config = dict(
    num_hidden_layers=12,
    hidden_size=256,
    experts_per_token=6,
    router_score='sigmoid',
    normalize_top_k=True,
    attn_scale=0.177,
    tie_word_embeddings=True,
    init_std_down=0.0,
    lr_mult_o=2.0,
    lr_mult_down=1.5,
    max_grad_norm=2.0,
    dataset='wikipedia_en',
)
Below are experts of layer 3 (counted from 0) of a mixture-of-experts language model. Rows are named router (the router's row for the expert), gate (a neuron's input weights, with its number), up (a neuron's input weights, with its number) and show model dimensions 0-255. Each number is 50 + 12 x the weight over its row's rms, rounded and kept within 0 to 99.
Before each expert's rows: a language model's description of what the expert responds to; "comes after" lists some tokens at least twice as common just before its tokens as in all text. This comes from a sample of Wikipedia text that the model never trained on. Tokens count by the router's weight.

# expert 18
Description: List and table starts. Tokens at the start of list lines, table cells or titles after a capital letter piece, e.g. Sp-ace, P-ope, P-oint, "The following", "- The".
comes after: " F", " T", " P", "0", " |", "F"
router:63 43 47 54 44 52 36 29 29 44 55 57 57 48 47 54 57 68 62 32 31 46 61 77 36 49 21 31 65 44 63 56 67 50 53 50 35 51 49 44 75 69 58 55 43 52 34 44 60 58 64 42 34 53 48 64 43 41 40 29 32 54 54 51 50 59 53 27 59 50 53 63 51 39 43 36 55 31 46 46 48 27 28 60 43 46 31 56 45 45 57 41 61 37 46 30 44 61 63 58 52 42 67 51 58 21 49 50 48 51 40 72 47 64 62 59 51 52 48 70 61 45 38 59 47 45 41 44 44 49 54 53 53 56 56 53 57 35 44 52 52 51 74 49 47 49 40 47 52 42 50 47 18 43 49 65 39 36 44 48 62 45 53 56 70 49 33 67 51 23 37 57 76 50 56 35 52 55 50 41 22 48 65 75 56 46 52 59 41 42 69 50 70 42 44 76 55 26 41 45 44 55 33 64 44 40 47 51 31 64 77 69 58 40 57 49 36 46 51 48 62 58 63 42 55 45 29 64 50 51 46 80 49 47 48 42 37 45 32 42 48 64 64 25 53 88 48 33 58 46 58 31 53 58 64 27
gate1:46 54 40 42 41 60 39 49 63 43 68 74 36 63 38 66 58 52 50 50 51 65 48 46 51 56 38 59 71 34 53 43 45 69 41 66 31 49 49 62 62 63 54 75 32 43 68 59 49 36 66 65 39 62 30 45 25 46 42 35 74 51 65 35 76 37 51 42 55 64 36 70 52 51 40 61 43 27 44 48 62 50 54 37 62 53 34 31 39 57 59 48 40 52 65 70 36 44 73 53 57 50 43 57 62 47 55 55 31 50 73 43 30 58 69 64 64 43 49 69 59 47 40 57 37 63 44 33 57 46 65 63 49 60 55 71 55 48 70 46 81 39 61 67 46 61 40 37 44 45 36 64 31 45 64 58 46 56 47 34 55 59 73 65 33 52 46 60 54 36 43 67 39 58 73 53 48 64 55 61 41 32 56 43 61 50 56 21 42 54 49 62 57 59 52 34 56 54 35 51 55 45 56 46 44 45 60 37 50 72 24 67 44 69 55 60 52 63 58 38 53 68 50 50 63 49 26 62 46 46 62 40 53 58 42 32 43 43 23 42 67 72 69 47 55 39 48 40 64 60 46 40 55 45 41 42
up1:39 36 61 34 49 61 80 50 45 41 44 58 55 71 62 32 40 50 47 60 55 41 62 45 47 44 56 40 31 43 50 56 51 37 59 51 65 47 54 37 78 29 41 70 35 70 38 57 47 44 42 52 47 27 39 47 38 40 65 39 61 61 79 53 34 65 43 59 54 56 33 68 12 63 46 45 58 59 48 45 31 46 40 62 53 29 62 68 50 50 54 52 57 40 25 45 58 36 38 39 68 41 68 31 41 41 65 45 52 74 32 73 73 41 44 49 42 64 47 38 54 59 64 48 62 33 37 53 52 34 54 43 45 42 53 50 29 36 53 66 50 52 32 47 66 49 38 46 69 61 64 62 60 51 72 59 57 65 71 55 41 37 42 53 74 60 50 44 40 76 35 41 56 34 40 67 59 32 50 55 46 47 43 61 61 42 49 59 63 48 55 31 32 45 59 61 43 47 47 45 55 30 54 56 49 52 41 25 49 49 67 43 52 52 36 54 62 61 50 59 51 33 39 65 36 27 71 49 41 50 41 48 43 47 51 65 54 57 68 70 32 36 36 66 62 47 47 56 30 63 46 49 47 60 48 66

# expert 0
Description: Quote-initial and St- pieces. Opening quote marks and capitals after quotes or brackets in table cells ("S, "I, (I), plus word pieces after St/st such as st-aun-ch, St-an-islav.
comes after: " St", " st", "1", "st", " sp", "St"
router:29 22 51 43 45 32 47 46 52 58 44 54 50 49 55 53 57 64 50 49 57 50 56 44 42 35 47 22 69 47 40 63 56 45 49 56 46 45 41 52 60 58 47 46 40 61 14 57 52 45 56 50 54 50 45 60 38 35 60 36 20 66 55 58 49 37 51 28 80 54 28 50 43 25 14 32 26 49 48 83 54 45 53 76 50 53 46 47 45 35 32 44 74 53 42 24 62 40 63 47 56 60 54 51 45 55 35 40 47 48 61 58 58 46 54 54 38 59 29 38 53 48 39 52 62 30 36 55 28 57 51 42 54 41 57 46 34 50 38 43 32 64 55 41 47 62 36 54 53 46 32 32 40 56 39 64 42 64 52 69 51 64 53 53 61 45 38 56 32 45 41 37 39 40 36 36 76 24 54 52 52 44 48 38 28 42 59 48 52 36 63 51 55 43 48 72 45 37 50 58 56 50 54 54 36 42 35 52 27 62 74 49 49 47 65 70 34 34 40 39 60 49 66 28 42 44 36 76 45 42 58 54 42 43 51 64 40 59 56 62 49 56 22 47 39 61 60 27 49 57 52 34 41 51 56 32
gate0:61 39 44 35 40 48 62 58 54 55 42 43 34 41 54 45 73 48 25 56 70 42 53 46 48 57 56 45 58 42 20 57 42 59 39 62 60 28 28 54 41 39 32 62 42 46 68 61 51 58 34 53 64 43 64 28 77 52 53 53 55 55 46 46 47 45 43 49 37 50 75 43 46 22 40 40 41 56 38 67 45 50 46 73 52 58 41 54 62 58 69 60 64 45 57 48 63 51 51 35 57 36 52 38 62 61 54 37 49 28 63 41 36 53 60 40 42 64 46 53 45 54 45 17 58 62 40 29 48 56 13 52 48 52 39 58 38 37 26 67 57 43 70 52 47 58 19 65 58 42 42 66 35 38 63 38 49 53 42 54 59 52 56 63 56 46 22 53 52 56 36 55 47 52 45 58 60 64 69 55 65 49 49 29 63 53 39 38 72 69 56 47 36 39 34 53 58 58 64 60 48 64 38 42 52 36 31 47 48 75 54 60 46 69 91 44 52 54 30 39 60 41 44 63 44 59 47 54 46 35 42 74 42 58 39 57 48 47 53 61 49 53 57 35 52 55 70 37 20 43 48 42 39 48 44 45
up0:55 51 43 42 42 50 50 52 38 36 60 57 35 73 46 37 54 33 30 35 57 49 62 35 80 41 45 43 39 31 59 48 43 48 50 82 59 46 56 26 65 46 59 46 75 36 52 71 56 42 34 49 28 38 10 42 40 39 55 56 58 50 54 41 47 36 37 41 64 36 62 43 60 49 68 60 51 79 63 48 61 78 38 50 76 51 55 55 31 46 77 57 55 42 63 66 61 35 61 41 43 55 54 61 29 50 49 62 47 49 59 66 51 52 45 55 55 47 62 45 56 56 16 32 55 51 51 31 39 65 72 43 49 47 46 51 51 54 64 45 46 58 59 38 54 33 48 44 61 57 61 47 47 41 49 47 38 36 55 46 77 67 53 62 54 40 50 53 41 56 66 43 35 41 48 45 48 66 62 61 72 51 49 51 61 42 34 40 52 66 32 56 32 52 52 40 52 48 37 68 74 52 34 45 48 59 57 47 34 57 51 59 53 32 49 42 64 71 62 55 49 41 50 60 46 35 53 56 33 61 58 44 58 60 43 53 56 35 33 45 66 63 38 56 53 63 51 88 79 60 34 37 43 50 49 62

# expert 49
Description: Line breaks after headings. Paragraph and line breaks, mostly right after section headings, ends of sentences or list headers, also table starts like | Year.
comes after: ".", "==", "===", " ==", " ===", " c"
router:40 28 46 37 49 60 66 60 61 46 51 68 47 53 29 55 60 61 48 47 66 40 53 63 43 54 46 27 53 41 50 60 54 57 43 59 45 77 44 33 59 49 40 52 26 38 38 56 23 25 71 32 57 53 48 49 54 29 41 53 53 52 58 60 60 60 41 34 63 57 63 64 26 30 53 54 36 48 47 71 52 47 55 63 65 43 39 26 46 50 58 32 59 61 64 22 35 45 51 51 57 49 56 33 64 45 53 60 65 54 53 50 33 35 36 29 34 35 38 62 42 21 30 38 66 56 39 54 51 49 49 41 47 74 70 45 54 47 48 59 29 62 58 50 31 55 32 39 66 59 52 34 34 13 55 60 54 58 46 66 52 58 52 56 56 42 21 59 32 38 28 54 47 50 48 54 58 58 51 66 46 56 48 41 48 47 41 71 38 52 62 51 38 49 65 50 44 37 59 57 86 40 49 58 53 29 51 36 55 57 55 53 30 57 48 42 36 47 40 60 66 55 64 49 46 56 25 57 43 51 42 76 40 64 63 43 41 55 38 69 62 62 51 57 42 58 57 34 45 58 38 37 52 41 62 38
gate2:80 50 51 53 43 52 39 55 59 46 48 50 56 66 40 42 49 55 63 25 58 48 34 40 51 63 46 31 45 38 71 49 32 65 44 38 53 73 45 41 54 51 42 61 48 47 55 62 54 48 41 51 42 38 40 40 48 71 30 28 73 78 56 26 65 41 33 49 56 49 65 65 49 51 41 79 43 54 48 53 58 58 48 34 58 30 17 51 39 52 26 51 63 47 55 58 47 37 63 49 70 53 54 63 58 26 43 53 53 25 50 69 41 27 56 52 42 58 43 53 54 38 40 51 59 37 66 55 51 60 41 64 57 55 42 55 60 41 65 54 52 83 38 63 43 63 42 51 64 55 34 61 52 55 44 57 43 62 53 63 60 50 56 56 53 49 39 59 59 70 40 62 64 38 67 30 54 48 71 60 49 57 61 67 47 78 42 56 56 71 61 49 49 60 56 49 35 48 54 48 51 53 51 75 67 58 56 45 53 49 52 55 46 52 52 28 40 45 60 56 42 55 41 49 50 40 51 42 41 77 55 74 71 34 37 34 46 34 53 72 84 45 38 62 65 47 45 35 61 43 51 55 51 63 66 17
up2:36 37 16 42 70 47 51 36 70 38 48 64 47 45 55 51 37 74 52 74 42 65 67 42 42 49 29 54 65 65 42 41 82 53 41 59 40 29 56 40 37 60 62 51 29 46 47 42 50 73 49 31 56 72 45 41 61 45 52 43 49 46 54 52 36 57 44 57 59 63 47 53 77 62 49 53 32 56 41 36 53 52 41 47 46 46 50 43 53 33 33 54 32 61 67 49 73 28 61 36 42 55 57 51 57 66 61 44 90 68 48 37 45 65 50 44 54 55 57 52 42 52 43 32 47 66 39 52 70 56 44 52 52 70 41 47 55 56 50 57 50 30 42 41 54 18 64 56 41 50 69 26 50 45 44 50 64 41 39 37 36 33 49 53 48 51 33 42 54 33 47 57 33 63 50 48 53 57 54 46 61 48 59 42 27 34 53 50 62 49 64 42 51 55 52 51 36 56 41 52 57 60 41 33 15 38 42 53 38 52 38 72 49 55 55 38 54 48 26 36 40 59 38 73 45 52 47 54 33 48 41 64 58 31 64 52 56 45 71 36 74 69 46 59 46 54 41 33 42 62 69 47 45 43 40 67

# expert 59
Description: Ranges and numeric separators. Range words and marks between numbers, like en dashes, through, via, and ft in heights, plus slashes, decimal points and commas in numbers and dates.
comes after: "3", "6", "1", "4", "5", "7"
router:45 35 61 17 40 59 44 37 53 65 61 55 71 53 46 70 67 65 66 40 56 55 45 60 35 58 53 36 77 14 51 61 61 57 56 56 40 49 51 52 54 61 49 43 45 45 48 51 36 50 51 48 64 66 54 55 31 55 44 34 19 37 49 47 54 52 38 31 57 36 46 34 18 31 41 33 50 24 49 65 64 31 58 49 51 49 73 29 56 48 59 38 52 50 47 35 38 61 41 64 59 44 52 44 57 41 56 43 62 45 63 54 37 59 54 48 41 28 52 37 48 34 73 33 49 46 39 50 37 47 32 39 57 28 75 59 47 39 46 55 62 74 45 46 32 47 45 45 60 41 38 37 35 42 58 62 44 29 49 61 54 63 49 57 59 54 42 50 43 57 44 46 60 56 60 35 53 59 50 54 48 40 56 39 66 37 57 58 22 65 61 61 60 53 32 25 50 28 58 44 64 56 59 54 37 48 25 56 47 53 57 45 51 56 45 58 25 61 44 30 59 43 61 36 58 47 45 65 50 57 68 45 46 32 54 73 12 32 53 52 40 56 60 48 59 57 57 42 32 45 34 41 59 47 56 27
gate0:56 49 45 26 55 48 52 57 52 40 60 51 63 65 32 45 51 63 55 61 51 57 48 45 44 49 47 43 50 40 46 36 48 66 43 57 52 49 25 49 60 53 44 33 42 67 61 63 36 55 34 48 60 87 51 39 42 31 44 41 38 35 56 47 72 66 46 43 46 47 59 21 26 54 46 38 53 44 30 45 50 49 22 53 31 56 43 39 62 22 55 58 41 46 41 49 47 37 36 65 67 40 68 51 29 49 51 45 62 43 68 36 44 50 42 58 55 52 31 47 56 47 42 26 23 52 55 40 44 53 16 51 42 53 58 47 43 40 46 61 67 52 65 36 63 38 46 43 52 39 40 58 54 60 49 70 60 48 69 37 50 51 33 40 43 70 35 22 67 51 26 64 69 38 59 35 59 54 48 52 57 25 60 46 62 55 46 63 38 47 60 54 60 44 48 39 63 15 57 55 34 48 35 55 57 63 21 46 63 46 65 51 45 38 47 25 34 43 36 25 39 39 45 35 65 39 36 33 41 54 50 62 48 62 58 49 35 30 53 34 40 38 48 58 62 59 58 42 45 50 65 60 54 51 50 70
up0:50 52 39 35 40 50 57 49 49 40 62 36 75 62 52 41 39 53 61 73 66 41 54 47 36 43 56 39 62 49 43 38 57 71 38 57 45 46 38 40 58 66 47 48 53 58 50 45 36 59 38 45 76 73 47 48 41 37 52 39 43 47 46 38 72 66 54 48 51 42 54 40 47 38 55 48 42 46 42 45 51 52 25 52 36 59 70 47 62 28 71 54 45 56 48 53 60 41 45 59 72 37 64 50 25 37 45 35 47 34 60 37 46 65 63 46 60 52 17 46 66 53 51 39 39 59 41 58 47 52 27 41 47 62 63 45 48 33 40 56 52 64 58 43 64 39 37 46 37 48 42 60 47 58 64 66 66 38 68 35 36 68 28 64 46 62 41 31 42 77 44 59 68 56 63 37 54 56 62 61 68 15 59 59 60 42 57 68 44 65 51 70 60 54 47 46 62 21 68 51 38 43 61 56 52 61 24 42 50 52 65 42 51 39 42 39 38 32 48 16 35 35 56 36 86 44 40 29 40 55 47 52 54 56 51 58 36 37 61 30 51 33 48 50 68 63 64 54 51 48 53 41 48 38 55 57